config.yaml
n_experts: 40
router_score: "softmax"
n_kv_head: 6
vocab_size: 13693
qk_norm: false
tie_embeddings: false
init_std_o: 0.0
init_std_up: 0.026
init_std_down: 0.0
lr: 0.000617
warmup_steps: 312
schedule: "wsd"
final_lr_fraction: 0.0
train_tokens: 317900000
dataset: "wikipedia_en"
Below are experts of layer 9 (counted from 0) of a mixture-of-experts language model. Rows are named router (the router's row for the expert), gate (a neuron's input weights, with its number), up (a neuron's input weights, with its number) and show model dimensions 0-95. Each number is 128 + 24 x the weight over its row's rms, rounded and kept within 0 to 255. Numbers have three digits each.
Before each expert's rows: a language model's description of what the expert responds to. This comes from a sample of Wikipedia text that the model never trained on.

# expert 39
What it handles: Plural group nouns
router:169103108147097161120111118175140140074101157106102128105157105109159118096141149190121073134126136152136112110129094128135148099146129112113130124144115117135184131201155130095134146064160123106147113134102155144142133107112140165095148132094124126138114130082128165149098115114151155102
gate0:150196089155145118111098166135165143140128140137096137080144157153108123117140192080120108156098159111142138143129143111118159126146139087108109158095118151132094142135144116110120123142128123123107095108153112100115089151111153127108177135128156141103159119121105139148141156098118134188
up0:133126136193130118118147076120113156133104149136060135133137105136128120136113094132156095138127067104129104128114161116100192122173092110099107114112102126093152101092158133108132151082106116121118114157057124118115160139157137161158109089140152130117122198127129126105072124130129124097
gate1:136150109181125142131137145142113165139127137087123119153147094142125113112081158107141112120126134147129120141132124121176145115119123118139130117128093113125132131140117149104118150109113141168130097125113164109150157150115135097098153152107151111159101126080141154127096123151167120148
up1:134174133177142148093145163144089121178133117105145139146155123184131130139120156081142120131099152146115158174120122104137102137104119117140148140109107138097118149136107109117125127145063111136116147083119146123142113111141160120106126132123104079117133115128168139137107136165131127152
gate2:134147076119118142163138154161145128138136174145138106159133134127174164101152115118130080076099119136129132094106163107124106171104063130141119143088144134126128077124135148111179106145095088127161122106130136089144142141118128151141120112144115127105122124117096157121148113104118089147
up2:079161128114131153125124123133144093128133126127110115129137170116156158126165102133134101110083123150135110131116149130125156159136115143089115112108123057159100112081176104131136171161105086068156113135128133092162139102145172173134108129149159127116099160141106132149115147107104158168
gate3:088138153101084146150129120119111158118154162106101171094128169114131144144156114100095099123139100147137131142127091110132123146098117136147164134122115127135151136109122125114131101149155133156149127102097124130081162118136166179096129129082138160099131103130154143140132125117146133124
up3:123133180117115130152143126125137184095106150126124167103079145071109148136166108121140135088128112117127144145179106089098134135128144110095115121099166111192101104100121162122147112149114118081180128115112097132118167097145106146131122125147136126110125148153110141118088128104130108117
gate4:154109111123167192149112120083104166119099115155128118133094122109156108087123138114107123134128158119116154136199142134130106115129110097113125091109099141111167129088132159105168098124137126122162135122116118174122123165089086157121142127092136156152143165131126077144096137147160105150
up4:122147125116152140124160135096146119166090133165140142153132144128125112090123125110132135167129110143125147141165153125150114157129163087137134129087060113092141130062150187103135113138122117147126112117134111146129108165104106104151118128074128151125149113136155086113153107144154112164
gate5:148123146160111147087144124095121172088116190128079131122155195112114100126132116131096139122178121144146102140145140119116125127117115162099167136110143150111126114103067156119121117124092127137169120129114145104131165114113093136127149179125141121119123119170115125172084140131115124106
up5:109112170129157111110159145120131172101102168125101189157141111108113135107111100131087115136140117156135109126108172116093124127132125164132140146127144122130158074101097124081103140085122112141128123155113134087112161092129114126128161151131145089121093133123097141092139135153138086091
gate6:141090157101111133121171106151126198080122168115082148091131102147101121126115164125136124148143123154181124108125156139126151095145136163126142185159103113160141114150125122081147152112127128142140111101116107193122147161114118171072125113138144147132150121109110116128108125127153148141
up6:144151087143116089145103132119135105137106152137105116137088108085177111139141098117087139090136150114127088114106092115152087136149082129122105118089140086141089132132168182191114126106132146118126134145079145037109116140111117112137139127108128125180081102129128171147140119115090135102
gate7:126158133086149160096161099140097153108135100144087146079120113103107170141165123117131126126125119110110078190110124105110152111114151129130150103149103095147192098091152130120113140112136105107114110136131126160123166172112158122123090132135110138132111119160103159130122147137163101172
up7:127093102129097115158107112162139134131112121138184136159132098129161137137101145135147117122159112117103155119127098173127120114138125140089094186164103133111110175150095138158146135156126178136114102104103103160106141130158126158063121152145134171093115143130105091117132112106102109134
gate8:097112114116055088143134171162109150102123159095114148097150128118127086107131093138138118064103116100155114161097123143114135142076142174117117139118133142166121169135139111104107124111118176126153150109089151144130147116131119149117134163135130124141103130117085150108108106101092147153
up8:082122122122088125132152179138103142120103116138148162089147173147181119115114100105131105088120121148099121153117114123104086157067138164141130146139121131148137176116117179093133137084110101122099134103097133120125146114154143117119129130158091092139091123114151130083113174149134148131
gate9:141150085108163104082131113139131118112164115138068137130172114105163116086122142126094099139093149122099070134150099117153154144075143104137099135172093127123145122119146148112063116086133146097135059168127112102148123097158147102214141146104118112136083159171110132113131141089119139092
up9:128127088144092117162106129146139130117139143121141109112102168127155127109135105128135155094163102086156085120147133087129093101137084150149100141135129128134128134153132138148115138106149175142103169118127192163118068135140095123135118136141144146128161094139117141136116145140116129111
gate10:135171109129096160102115100155143136121124129147167106133128123116126132147078122131158151139128091156093149135134072097141151145098130128132088092142102184072112033171123145119118128144147110092139073146123117134111133129103136133143110164145129152120138141147145156152113121131119131125
up10:122151137140111146151105146143127163119137113141178111133114115079126157126109104129129132157111109135104132140135054144090112148090167136123117093135098191081133097145137160100150142130110128093176118159102131141120116129126144143107122165128114125135156132164168144129135125148120150130
gate11:104121091171089140134099130138117157102103124129136097125148160074116158171114142156102101086110119126119168123183125102168120085190095085139140127133087141175162138115119147116138137101136171126091130128166115116133151178097118133104166127107128129161154126091148130126109108133139129120
up11:155102119101127103102153098122154108124145127123110117100092064146107101070136127092132149122147170099160084134129118136155138134101125171104095123142152110091095087139159118138120131128154129116165115139088163118119143090126082159138149129137175149115074142126103141133157115118119134113
gate12:144117100136118121149122160121131115128137126127151133154151131132112127122107122129163114179104145151132115115122140151110154145119126111118160104112100151113160090122133161132156148154116092156148133114091084152145143124135078151083133128164105142114160099134090125128093047176152126162
up12:129111118125108112097132128092115168106103156124133172135116140118131148091105156097138130122125122139119140134158109079112169128126100149100144132081082150107182100099129156121125140109120114146118137145104145167130174152150100118122128120129106130139166110101146125110094111150099159142
gate13:088090121149101139138146130148117124104078161125159143147094116150135140212085142069128149102166089117076101102125120100131156124143085155130123116123122103161078123107140139084126099162101146114156139117107115133089106141142115124112100108107116148114126169126096155122171100118137149116
up13:092127132099108178150097140128127134115126137132131125139130147186155167162092116082156110094139078155079142144142121123156135156181113134142116137131104112180113122109127152121144114148108116110149130119146153135105114134140145121143114087118120102097133160106127169097155121102128134170
gate14:147126151137130172135090136172152103101105153130082089138090120147118125138088117079169114093132095163119174136120112113112129143120112105116132132135078092156113095153136135091124129158133126104148102087127090137093082157117136152138128146116125126155134167113106153115116128100163131135
up14:116181127114110096159117142102112131123112136103129101116116151113146131141162099119086160133102127091125122097132134144148143060104141105116104101169117160088125070123113157141092153124100128139137131108119148089089151122123135133106175139132090105114147159141182140098141093105073120101
gate15:105152147128146152122051123113147094151128114147127128117123081127151123141138126124119123115066169111122087095120130155134150138133095149145128096123144154162115140159096143128113149123146126177118125143104096131140120089128126107127138144106110121136105112105100127114132115155178159072
up15:106155101101143106146110117103125119148132160130082117117102124133134084110139099130131115117122123124131128124140094152109136162124121098112111162128103137164163148096151151106146132134150114128124161163166074090142113143105124130155132153133088132141115108138155155115175142111131159136
gate16:107150126103144112116088095130127101157122104112152167136153141152145156110134110128135122166107160140105104190096122134144168117140137081125126125149123099152165173137093132173101141144124102135131126104146158169175153152107156134157128090120138154126160122127157133163114104125122158133
up16:163116113062164105098160148159105118186141142109144083148140122165139098136128127136119166149133134159140121157136134161119081127136166152133088156102103131085092139133136139125146145106115140089114128155144110099100147114122138118110098123179106125095106090126152157081117175131138132152
gate17:143160133127119118093107134105119147102120123148115146071095136121143126123123127094160092116139139113164143143150150142113136116152137128099097127159063138149147105155100118164119156102130141121089141142086112146132184134131107158132135184092137114159096107113136186125094117090158138131
up17:152103122115115107134078104160178110170105156140147124144119117111147117167164152150138166129146128118148105110123116119122139168138099103148118079086156113117097129141150125139118112115144144125176107143176123140141106155103103142098142132107140167089127169146080113165156089139113102118
gate18:101080114159180156144091117170133150094118149127139144100121101102105170135096103093127148159101120141135113135081138158149084129158149134124160123145132185145165121149072154160167139129138107124125114110086096133134197125113129145139140125125108145151113084130132116093137169138079141098
up18:104151128143096150130139152090096137130122159141141122130100111144144102127104136123121123092154127119117124114125128074140152134104122111136161123128159138118097148080151149102110127121128151163121125125150130132135057154132117103142086114111083108148117142140125100147140099149136111151
gate19:151130159145128169120169161111113149132092114146131190145128124143083136113130142144181089143115128109134179142141122102175106179141139175122128127136155129125163097169141100109128148141132083126135125121122135145116151133153110144178109112181117146154109146135151150098121107123139112162
up19:134169130138151131159140168129169116153116113134119131142123136154144155134087136128121104101162155127102153129091087125166122176100135132131147122125137108178137110114181146089125167109129142123105134125120126110093105130135131089114101115161141135147127173143116141104156146136108115108
gate20:081159091097177120153137160127116107118157126155108176162099110126116164152120066155116122089113125129129200168130120096125138136111153112140097131132072144174154112111113156119149120104114124166138126111088097131125146137107155157141154123176118135112162124163152084110143132089150157089
up20:172158134103141117137127083091099138078160139138104134091145100130142133112187104107132105116119104142151095095117163132089123089165129154143083128113135121128135093118165145156145137146153106151159075125127115102112119114104111128164094127109152131083121113083112171122155153164139143093
gate21:110142158103154171129091158110109158118116123151109128157097157156118104128112116130109147172128116121083159141120111110139087139103118142105162124142101133116129100131108123093129128125097129117138135110143111133113124136161117128131138129129128109122115100144159158133113137120152144166
up21:107128155141117132119139118097148160146112133153139156100130102166140128114126100147106099149131106123108134148108114150118145168142118155140084148140167076166184118146127096122114108100108143128144130139140109103170145180167117145194109112125131119105104143107128124164108136113139159145
gate22:114153151141145129121146142098113129103098148108080132146107103129121121193115111118095133158108108145135102152120141128175148116155140165119103172127081148149138107093088155122155140148152093136135108136174138127145109115112109097136110140124129125111164155097109123118131150134148123126
up22:126127086139115109117120113145166130141130136096125113124127082131154138114149136132136154091172147063144150109159129148140127126106150111169147096131172116129108143151150126139080119110152140118101168107101149068113128141095143112110186083125136156179104109151121157142112099110094113133
gate23:134142110135116139130094078105113140148158110129161139156132144115137145121161167163112119140103180117127149155149102098148108089108127143137138122141112119118133148155093126118158150119129134103155115125107122100102129102112156159167140125106103130152143085187164069119141146177114105091
up23:161111126115124161107114114154132155117123149158137146145138122123119145121108081121134149139122121163105127132130119131099142108143121109138069095131114118132110101131139166144120195088121112145160138117159145152083152132101105141169147112116093096099155128120113140128150121120134142080
gate24:096148111113115111129149136170130090152145130103101116129083109107130129137160176124130159089109119146103086126135161086143130059117117104178136128119113128140109139126144113084140089133152116128115118127130104133145097144134114163101138138157116124171112121125138117131112146139134133093
up24:109140102112117149142158127182147123142151117096097112115131148127141148126137158131106153085150109179142112161126119101171133079110084122179124130118107172115136130146158130102124104142149066136129141146121093102123076160157168123136159128150135115174151132111170100146119096137154176096
gate25:162108097114097142166137165143100102187126147137166123126099104122116124123149112161144177128140129123124133149132105076143144158113146097129185139077125143153091149124110170092141134167120123118186177133117133149158126159165126130116118121111102113146116121169127101092138166196118174119
up25:106137143133100116166096140116092116159126101154132148120126147146101144170141146132119164127105123116113141140130118114146154122137098120131129106109100129115150101112111121124078134150114138117139092152129116129134127162146108155118148112202119119139125156155132133143105116105115121115
gate26:087145126122113124119141144129129093159156112131132104129156125115174126099142160099123119137109120104138129119155182101104152089092132131164122119153121139104130134121082134129139123146119136128124082088138124128138127087113140146140073109123126101089113124106138112144136121144129133149
up26:174100108147140168115108153122132166153114112140124152138146177130151098121151133127157135161155144146143130138097130146124077094115134108156119139137146133078128131152170177100126086122086107133124156120183107132115116100144120126134132110120074140163149113113148107097114161118125155170
gate27:114167160130170125108135154147091085154132164156093179099142102150140144089126107099114114132124129148124181076110132136146142115153169106114144119083133159111147112095160118110151101109124081111121130100158102092057120111123165160113125102142145143158096154127165129167194143127101095144
up27:122110107137149139137122103145136147132125137123125111123120122151086124124126132138150128170117129140151153136126125143095131124176133122165091094144168135119122092132146118126143157111114119097077096114101110142101127141159133125201114126111174127136163138116116127095129142133102135143
gate28:149109099125125162128141119113134135132106105147098170109099151162121130099096121138105102113125104180137159129128082100137115150140117131126141066135120145137147155099147176113127126115122133144136138087140103118123154140137144169076144130111076126135131149114109114139102127152130128093
up28:142129089138134161128134173161127149144129132147114164128133142156112136099081152166139143118102118136137128137140101085111085146099098133148158117122130134133150162094171185090130124136139143133124175128085111137146141146129134126104137151109097109167128127166116124135130137126134147102
gate29:118127155100126162153160157114076110127154081135105140106170093151136171123132142104081076110091152163135104116118132125106099150131087150105130158107133151140107142100105072138130107122154075085134126138128117173117131120158144112147129135134126091110121143104120103140146129103150147129
up29:184144131160120107105088094106149157123119154111115099179134139101129095125142096144189163152145102092107119165176105109106146120111128120173171131101181136088137150134137135118160123127097139162141121176154121105135106155091165117119145141112141088143139107162143145126119116165076117105
gate30:096125103112157093129102150089099175126137089145135132124103132140116135129109143106129164158164106103110124168107152129117103107101132107125132135109125131094065131111159125143135138154103099123152144069152174139155110090113086128108121118120097115120155123133130130123151157159102097107
up30:117124110138132116130128109157142148105104117121101135118154095125109120046135118148145102084125125141123106102133105120173123097188143133113129152115163095176139094126132109139081132088157165112127142155125100122135096163124121141085132119101122119152106120089150149100158102102117090121
gate31:136115101120149137152180109137134141148145127117126126105110100110112103102108134159151093106144145139108124103119142128164171126173129082127106117123161093184123120134120145095119122081136150126154140162114147125115102124120095141131136125084133141125110129092120124106136095117136118094
up31:118072150105198138139157150110126154161154125125115144118115135119142123108088133150168067119109125148103141108127137114143118141143149071144136174143123118179127171101115113100125100104156134132141128158126145130104085107125125095142135126071122121135134109107142121108172102107138141106
gate32:099142123161140141100092126131152130098078096126140148097116165131157113112153174123117094141131122114147111109094129167148169146114186130121138120149123093171121111111166117113114156156106159141110152118113127132132139100140110119122104087111128159122123188118108134143125147135177130149
up32:115110140123174157149126142113120150156089114147154135114124170143139177133156126106167118162115126134105106125118136122118130145109172123127134135147108081158132145125135120144149134150106103120069155090146114156160119077140125087111120114157118123083153146107126144111095181127158148141
gate33:174098110139131130144154153152113098173156111150160177131130135111151132132097177109092185154162155126116118150106148110100124139101136086087133109120095137105109133133100146124117085100113120131116167095161147138098158159082132123141121149149114097135110086151140117128152177135108132138
up33:177132115138141065145129164126126119168156139147135130094131148083102148130156100167149187118141155114165149110159104085119108103140102142142126185116133124142101124167148134109141169149124119117177144082155116072094134109131123158112167166156118117098176139137122082145125120126095148108
gate34:184094132115165116122141163137105134143124135158114135150126135117109123154162187163158118113129153133111118168162142093137134171137147070158106128155110097117138195128107124079130154176123127157101142135132159199103118152130111113110138151102136131116169081105114140117132129106104068154
up34:106138127108144134124137158142125126166109137102142107154112140129119118175129169133112124094119167111093165172139133120150118149117142090111150133087118089130152121125145150118111141150146103149115126157124121156111143142103110113110131138106141152109127144139106122125127127120099133158
gate35:088145111136078114139112108184180126157135155127149185116167086193162146095111124122089123094128125120116100142136095110152128094154103151103068139147152103159116142078139161139134150103171148129121115130110130142158119126098153165132151143120140113133115128141165146125161150109139094123
up35:148109104149166128090137131110111131114095116140079077134100163056106107142142137138151119186150137126153135097170133150106128124119156102136182100085119165064149110168110087130139096133102150115155138138149133134114173147133102119099117117098157136139112150134100103150081120124139139133
gate36:157143119163131119119140105111104125116124146152102174138144154132100167133159113074140096114112130093116118095157124098158136125087101099133156085127136156133133133110100145119152103151102155091132154078106090073123149135094146143124147138124126128115133127149131168115158151116122101089
up36:113143124091142111123094165122159121150123119143121107118163107116141105115117116146164163116182129125130094135088129099124089099186143159151108148127176125148087152146136102120122091090128146143113086158134128138106099144159104145172100124093144127127138101105104076105121098149155126126
gate37:124115078131157098118128121142114137154136146148115125127096098090134157169128147100133122115120085075118190096146139146133139105123121118143106134151153136111131102086169151130123101113146152114133145127121119099116138145164136165144104130116140145123121132124133084127084152117109126092
up37:135152108105136123133176127132126144122126152158125141145117118095150136132122124097105131149090086154112181111143112105135127112107131087141118143139113154114169117106120137081136108113153111143140140118097144112095146124113132152141111101104143136115118128144169136126121152137123156090
gate38:146104130134110125141147152163144164123139073146093143118133148146115112114117102099140173131114126084184100122087074154118104164159128158151124145123139131099157113118119138153112142089117110164118115144140167126104095124127129124164108074111064125124095136084144130113094080132103148171
up38:145095142120123169130128164164094134191145075152121148153126134115139167119107122089137146125089155136135128122125081148119089167156130154137109117097141126101137155129121096118101147102142108137129117150127124109158110113146149118112079084075094105124143127101158101095147097153076133156
gate39:127145120080169141111117125184145137114175115127131181101120090088165142103118109081047123116120138147121081130100115128125126120090139156185079078111119126181106119139125131089092112131144120091136091143143084132080163074141137170131121122102117166071100136142143141133098178129162115147
up39:133147128067133158147108153139109128126164119158095153119145082112161168096138080076105130114094120165144138148092113113111089153120122098164088096094121123140116123139142148093085124107154114074144102149113100139095142106159142145165119085129116090088145119144143138097119150130157155160
gate40:135118099172139137132132077137116118115170084115155116137118128111120088067121133143107160156120141090110136134107117100165141087138165153135197133134180145120180149155087126147128133104130133116146145112134148123144128159144150116095124114120146149176122146120134135138120104149114140120
up40:131152126135159166148152141102103137140169128121151121129139127161129147056107095148117133176116158118075154163101093096150102126090158136126161153141163145108162173133108134161128121146124132120117126091139123138141122138166137107125118116143129125146156127142168129121110134181124118097
gate41:135167132119136144141142119117137153141183155105109115165133164099128147144117118126127117100116121116141132105153071173139150102179118122127128148089097117131151137113113116119131112098103168136124113137086126134121152145107091128104149119152130141153149077139074136112170151076112186134
up41:125113115156090110083110131174138135114093133136099130123112060119131113117110152140145115144121138109135161115118177125108148151118121143110098105166194088162108100159153146150082178166131151120120159145155147118127131140103149123120130120096172150137089182087116141142091083146133108128
gate42:112119152116126121121125120122154109151124086127123108166169102153065135138104084126133137150127106158131110139113133138129111173100129127157128122087157119117173092136155136090159146129163122157122120169118135133122129172110174144161090098151131136125096142107120106121134171140117173128
up42:111101110140116131127099117130118128090109128145139126093152147135170107164131185149095116117146112124131132118148110123157160152123137124122139114181110127106121150134113092156092120128130160096104139131148102146131139120139118110091131139135091116105133136126126111138086085112144113097
gate43:078173105150138142139150108161107167121111137140149123149108104151136149107095142149151066159092147130092125157174098140161081129155108116092164121110151117137119115116157139089169116130126127129148145161134105167113074199110139113100132127094154124165174130103129133133162085106129135177
up43:094177119151136164137156170208124177113121122159172166167098118153125169107108117180138124127088139157067134119155095136170121116129147128138177164093160158114092130123142161099179115145132136149126120123116141110154106165147115083124113107110134134140161158132136174113142133123157123188
gate44:102127143129136117117124135110137095159130198084148157132153133168129188125120116118112099158110134105126102140165100131142112096100122119157155132140121136140120149146147101160138123104098127118130155130126139145124149111128123131124122102180117102078179086119123160135105118126166091115
up44:135112118101147130140122100145117158119134135172123105119153131097104138149134104173121141133097147137146127123099130120150145131101163130112135116131086129112098150129133106138131151122121119099135105159120131120131154131100154170175123101146094117137154137152118082090125161160156130115
gate45:108090110109154163086178133135146112094117153119147107114149152134073098087113096175150143147152106117174094157154113158123158099150091148140117134116123125137186133085110118125160099139118128182173132098118112137137119154158127129080125100156117148132109120127145171132097149133156177119
up45:097112139087151169110196131104110122101136114133138136128133162125115149101136075135146116134130094151094113145124073095130125134113116105134152108066100163143166152094106102107159102132095106175120145109097103113122152137198150131134107086149070109160121133136156122109110136127150133134
gate46:143077126116130172126174140128134070099114132107116107112141125146146109124161118107117176132069140140209095094179128140130126122111140145140090141163109128161115140118146114117124101113126129111124171123083153165112103095139092102161091153180132136142105141138148149115076162123122166132
up46:133159117133136114092074097150119164133157141150133159143102101133116109122132163113141119128170107100135152124105119125138180099174124144086119105126149109131120077133116142125120155110118161181173097115172126092127153144113122162117149151145109133129139131118082110179145090122140095139
gate47:091187125135141161138126119156089142140104146167066114125137149136128159088095113108121127130096106119147151116131144123080132120148123082163086110111143121150118155152150117154120129144150124124159071070122113124128122122153132111119148134131110132106158127123127103148124136115127183163
up47:087094098160142138131147150088117135130138149128119141103102090155147091115096156097156103117128136151123131149131157120133138122128081140103176136107118164109150094149134085118127128138110095136129100125098116129074096122143133135131105151140119135090126138174099126114108085113154133154
gate48:110084147111101149160123148142119142088143111132128148171122137141147114175103082161142131153134113123117108122151115094148101145139092132097129151121099078149116162118113171092146128127084121105058142125145131147126137128139104101108130075104092107144097111126113101130136127144153113148
up48:142140128124106142130131117143121126093149105103125094137167155158153113140174110128166138124112118125140132184099119136120107157102104108149107149111129092086130135123138113153112099127171133095112113150113139149143135122119131144158082107178118118139144109137088146140111099138173135156
gate49:146082125150146160146133128178148137118098122124161103162137080133157124116122129125156133140118159164130150137112140175120122148116109112120169112143131089105108095120177119117129156146142123106100115125106115116167118107119109147098132140101107120132101150147066169157115126129126174149
up49:138133085149187163144140157146107113140167133154178119127138100098169164115131115116145133156109162111117156134108135119119095141106108100144155103153122140105118118106160121112174151121120099136115108113127136151129110128161118099139075116147100108124114139154084134131121120131125147128
gate50:129066103138130091160165140127123137127113121119166092153113125129111111135137127111159171184155111157104137120125138108144098134123106149116154087128106142087110161132080118138137156165125122099102161144102125165148132120117176086076106133132138129163084095146113110117137172133103085155
up50:120132101137102134092141168152130082112111129108095134141148113093121123088117084155106159147133132148105115143078093135186080166141123154113146120157133116126101123129120158157102134133099089120137095170117193157149106108132129099136075097101144104141084142159097127158123118132119141197
gate51:120123076164137119133128145139145143137155162102147082157103148142158141158156102099135129103141129090127123130141122135126135126115104101119110105124144131147122151167134140159163113101112148104143141127129121112139104122144109145112101184132143143110102096146129112088130134177070160109
up51:107132133121155125138103114121166113157107120148167113164094118160177103189149150116180135130122111141118106121144122118135058125112132084160118121117149129114150122116110121124128151119126176118110147109121107111133111128102123149098149134080087120152096141120096140134115132161133119114
gate52:132149203135143152127096144128129089107095109124108156134096125097051141115148152086112098140164116095119121129159130171124113163155129117112118144109108173116170085104115122141155159109127087066139100119139140118163127115146140161151142109140123126126119125105171141140108141128141144143
up52:163084146155082078128174141129178161122121162105143118160136149140153101119140132184163172162137145121131115132150123120111097131122147166120174124122153130114110156145138101170169122111102109123105180098117127128138114131119115132105136126108079152138145123147123137130120124152130137179
gate53:132127143085178083134136123117108129093125085162118126086115130112113130171117140075164133160110094138091112132127131155091143169182170103104158142070131119130108142132149133135128164130104123121075145126139123142108114120144145166147109163114106169120138128092143156124129153143112135151
up53:112121113153116121110152131144166135143122115120108115096150124124130136136116133102102097132143129074135128102092149146159174144128174134128145112166111083134162091102119166130089103124157152153108118154132138136130161130111124137146129116120135170149093122127134092147182098114152128124
gate54:115188141122104120173125165144088100127140078142144138129130095108108115100144112119102164140108128135139119132104152098145080143105087143086130099084149119119150132129121154119155102173149116124154127121136146155180164117143176092134119114150114085130126100125129128145123168164116166154
up54:098135141158132113160137128158138110090109108132134128104087143142124146174159185085070147149091137116137142109123129113123125116116134087159098144118118107141124131121147104146159168138144175100132128105167115092131125143111119154131167100193097132086125099132135118126169145116144128166
gate55:164128120127145129139114132140124116137139157123110135152134112105158113122121145134127094157135098178132126155136123131089131116121088107109149111140156134128137134140117139118155162086138133133116123138127105158089144109143150141152113120108116146123166164133118130086137148128169110114
up55:118145145123069115126100122095136132100100098139159083135117137139097104123118102098179163130120132099137125112152154129104156134095149143110136154111132156071113139100119120099116090127091109123137136107123156124146118170144129072133114161130104127160132130116164122153160130136095155144
gate56:120102121140111127150155138152096131091127146137145108174152136109131079084110145116123105107093137118152158125117124136135098075128072161131179172107137142088108153122087128132127108122121145135153177081129099109124131094124120130097107128123140105137169110133114124119148148119128146153
up56:130148107138140137118080133128120087154108088085116136091095111160104104140137126104112110158144118140137114142131143156147158140155169105151109088119130104128128111150161131095101160181134121133143135162121130148117092141114077155195163084125161145122118153112145153196117101122125172093
gate57:072159096121070203095126129171123113141132128094099133095156132105133137097148094102094128078115110107115078116108141132161110099104115150124154151132134132133111117085122106140156098143140125160129113168161129160110131123119135125156107116143157130164130108128134106137114143157156129128
up57:147132138100085172125154122150076122148178103108093120102140107096099171109118110118110143088097122111114137167113104118147081101103094149153140188117133133123139137116114094110158109119135109154116114150147108124137131138126134101189096134112115112151157086132152135130121154178139124125
gate58:111194103127092138105077112119167173111156180124097106097129104100164125155139104120117097113144105128111125151112152106133085144088135119092102148152122099163115100104120144150157147144134159119122122137166111117159166120160116151152122103132141141094105141093121136112127119137099147137
up58:152054115139146103114142129132145077158065107135145171134105139141086114110124142135146131073133158110154099151138079160128126135176133151174174091100129140130162137104141109098102102125111139087131116143108152142066115147095115108109146146119121151150128131154131138151108126104154162097
gate59:124169121151128139159129124087140167138148130154149082163145098087117144120116104161127152119125152101137106112131118085138131155137106130165114093152152106159165137154130155080133101098106147086156110148168138123165120093101124129108130098079147148166117153099097122162116161150137140114
up59:108079100111090093117091121154130085123121133077137156091132120123091127148145168091106130122125157143146107106144161163139160121124122148104118135129110129105100091087106121153101134132145136166132135115087134178086125173130129170127128152134127129106108145102107146141117126108117119142
gate60:141111131173142139124111120117127132161106177113115136095132138143108126111157136116126083156132081118121149152143139060128122116095137106106128134096106112127155148100104104104149173105128161171137191109105113127143118136106130166125129092148184132112131100107139108152124142086112142103
up60:142138145161124157102102153130107124136176127122139132121176170113150115141104105144123133118123160113133094153110119130146133136135110174131064128136119108125130165127093148134094123110098161132122139092102147164108139117157160116170109114102121122147118147139168110142109100152118166120
gate61:135115121117158156135120123136124147077181112084149138128151133152111115112140163180090129106169108142153098100134157098180132149121133205075129089156096135129140142142109071122138122134128152086121144156115117154169147173112137130188085126118135125176121129124125081154110128151125140104
up61:143166101135130113140074118126145146152088139150122099124136083110137124139088063079140105099103116127138134140077074182113103143173096088179111152103120088134097101122145171090133152092120160136138108154115137114091126084115094163128183124110125153119115144127092157117102127087126130121
gate62:163118109097127143134165131160120144106133106134102113122151147114156087144161118135103075110132092175153104101176103107100125143150123127120194098123159117097161161093121151087115133104142140160116154182120087141135157136145144124102091154172139124147126118127097161132111183147114072098
up62:137137127144128138141166130118098117111131146139125147103157108105140160120090139152093085158138107138166133155114129104089161132139118125113115147142102118149098097137120167129134134101145106139128110139145151154142152150104109147169136146108079155131122111147133123153120127123107171095
gate63:122149138117164127121125107146104127126133104151166110121145087181186128093148151087073117144077106142133115151141146122108163121128134117087152081105118076123119071091149088123138158120144085130090109142101093151170149146160124142095126124124095129118108166129116143090158130131117116123
up63:149120155154147158146138162120124108126147106165130162127066100151150138110104156136120101155141096117136099148139141117142145139111131143114133059130151066150141116105140170101157110121077128141148138159090114139114126124110127143119145149125115096088118164086089192139129136110119132135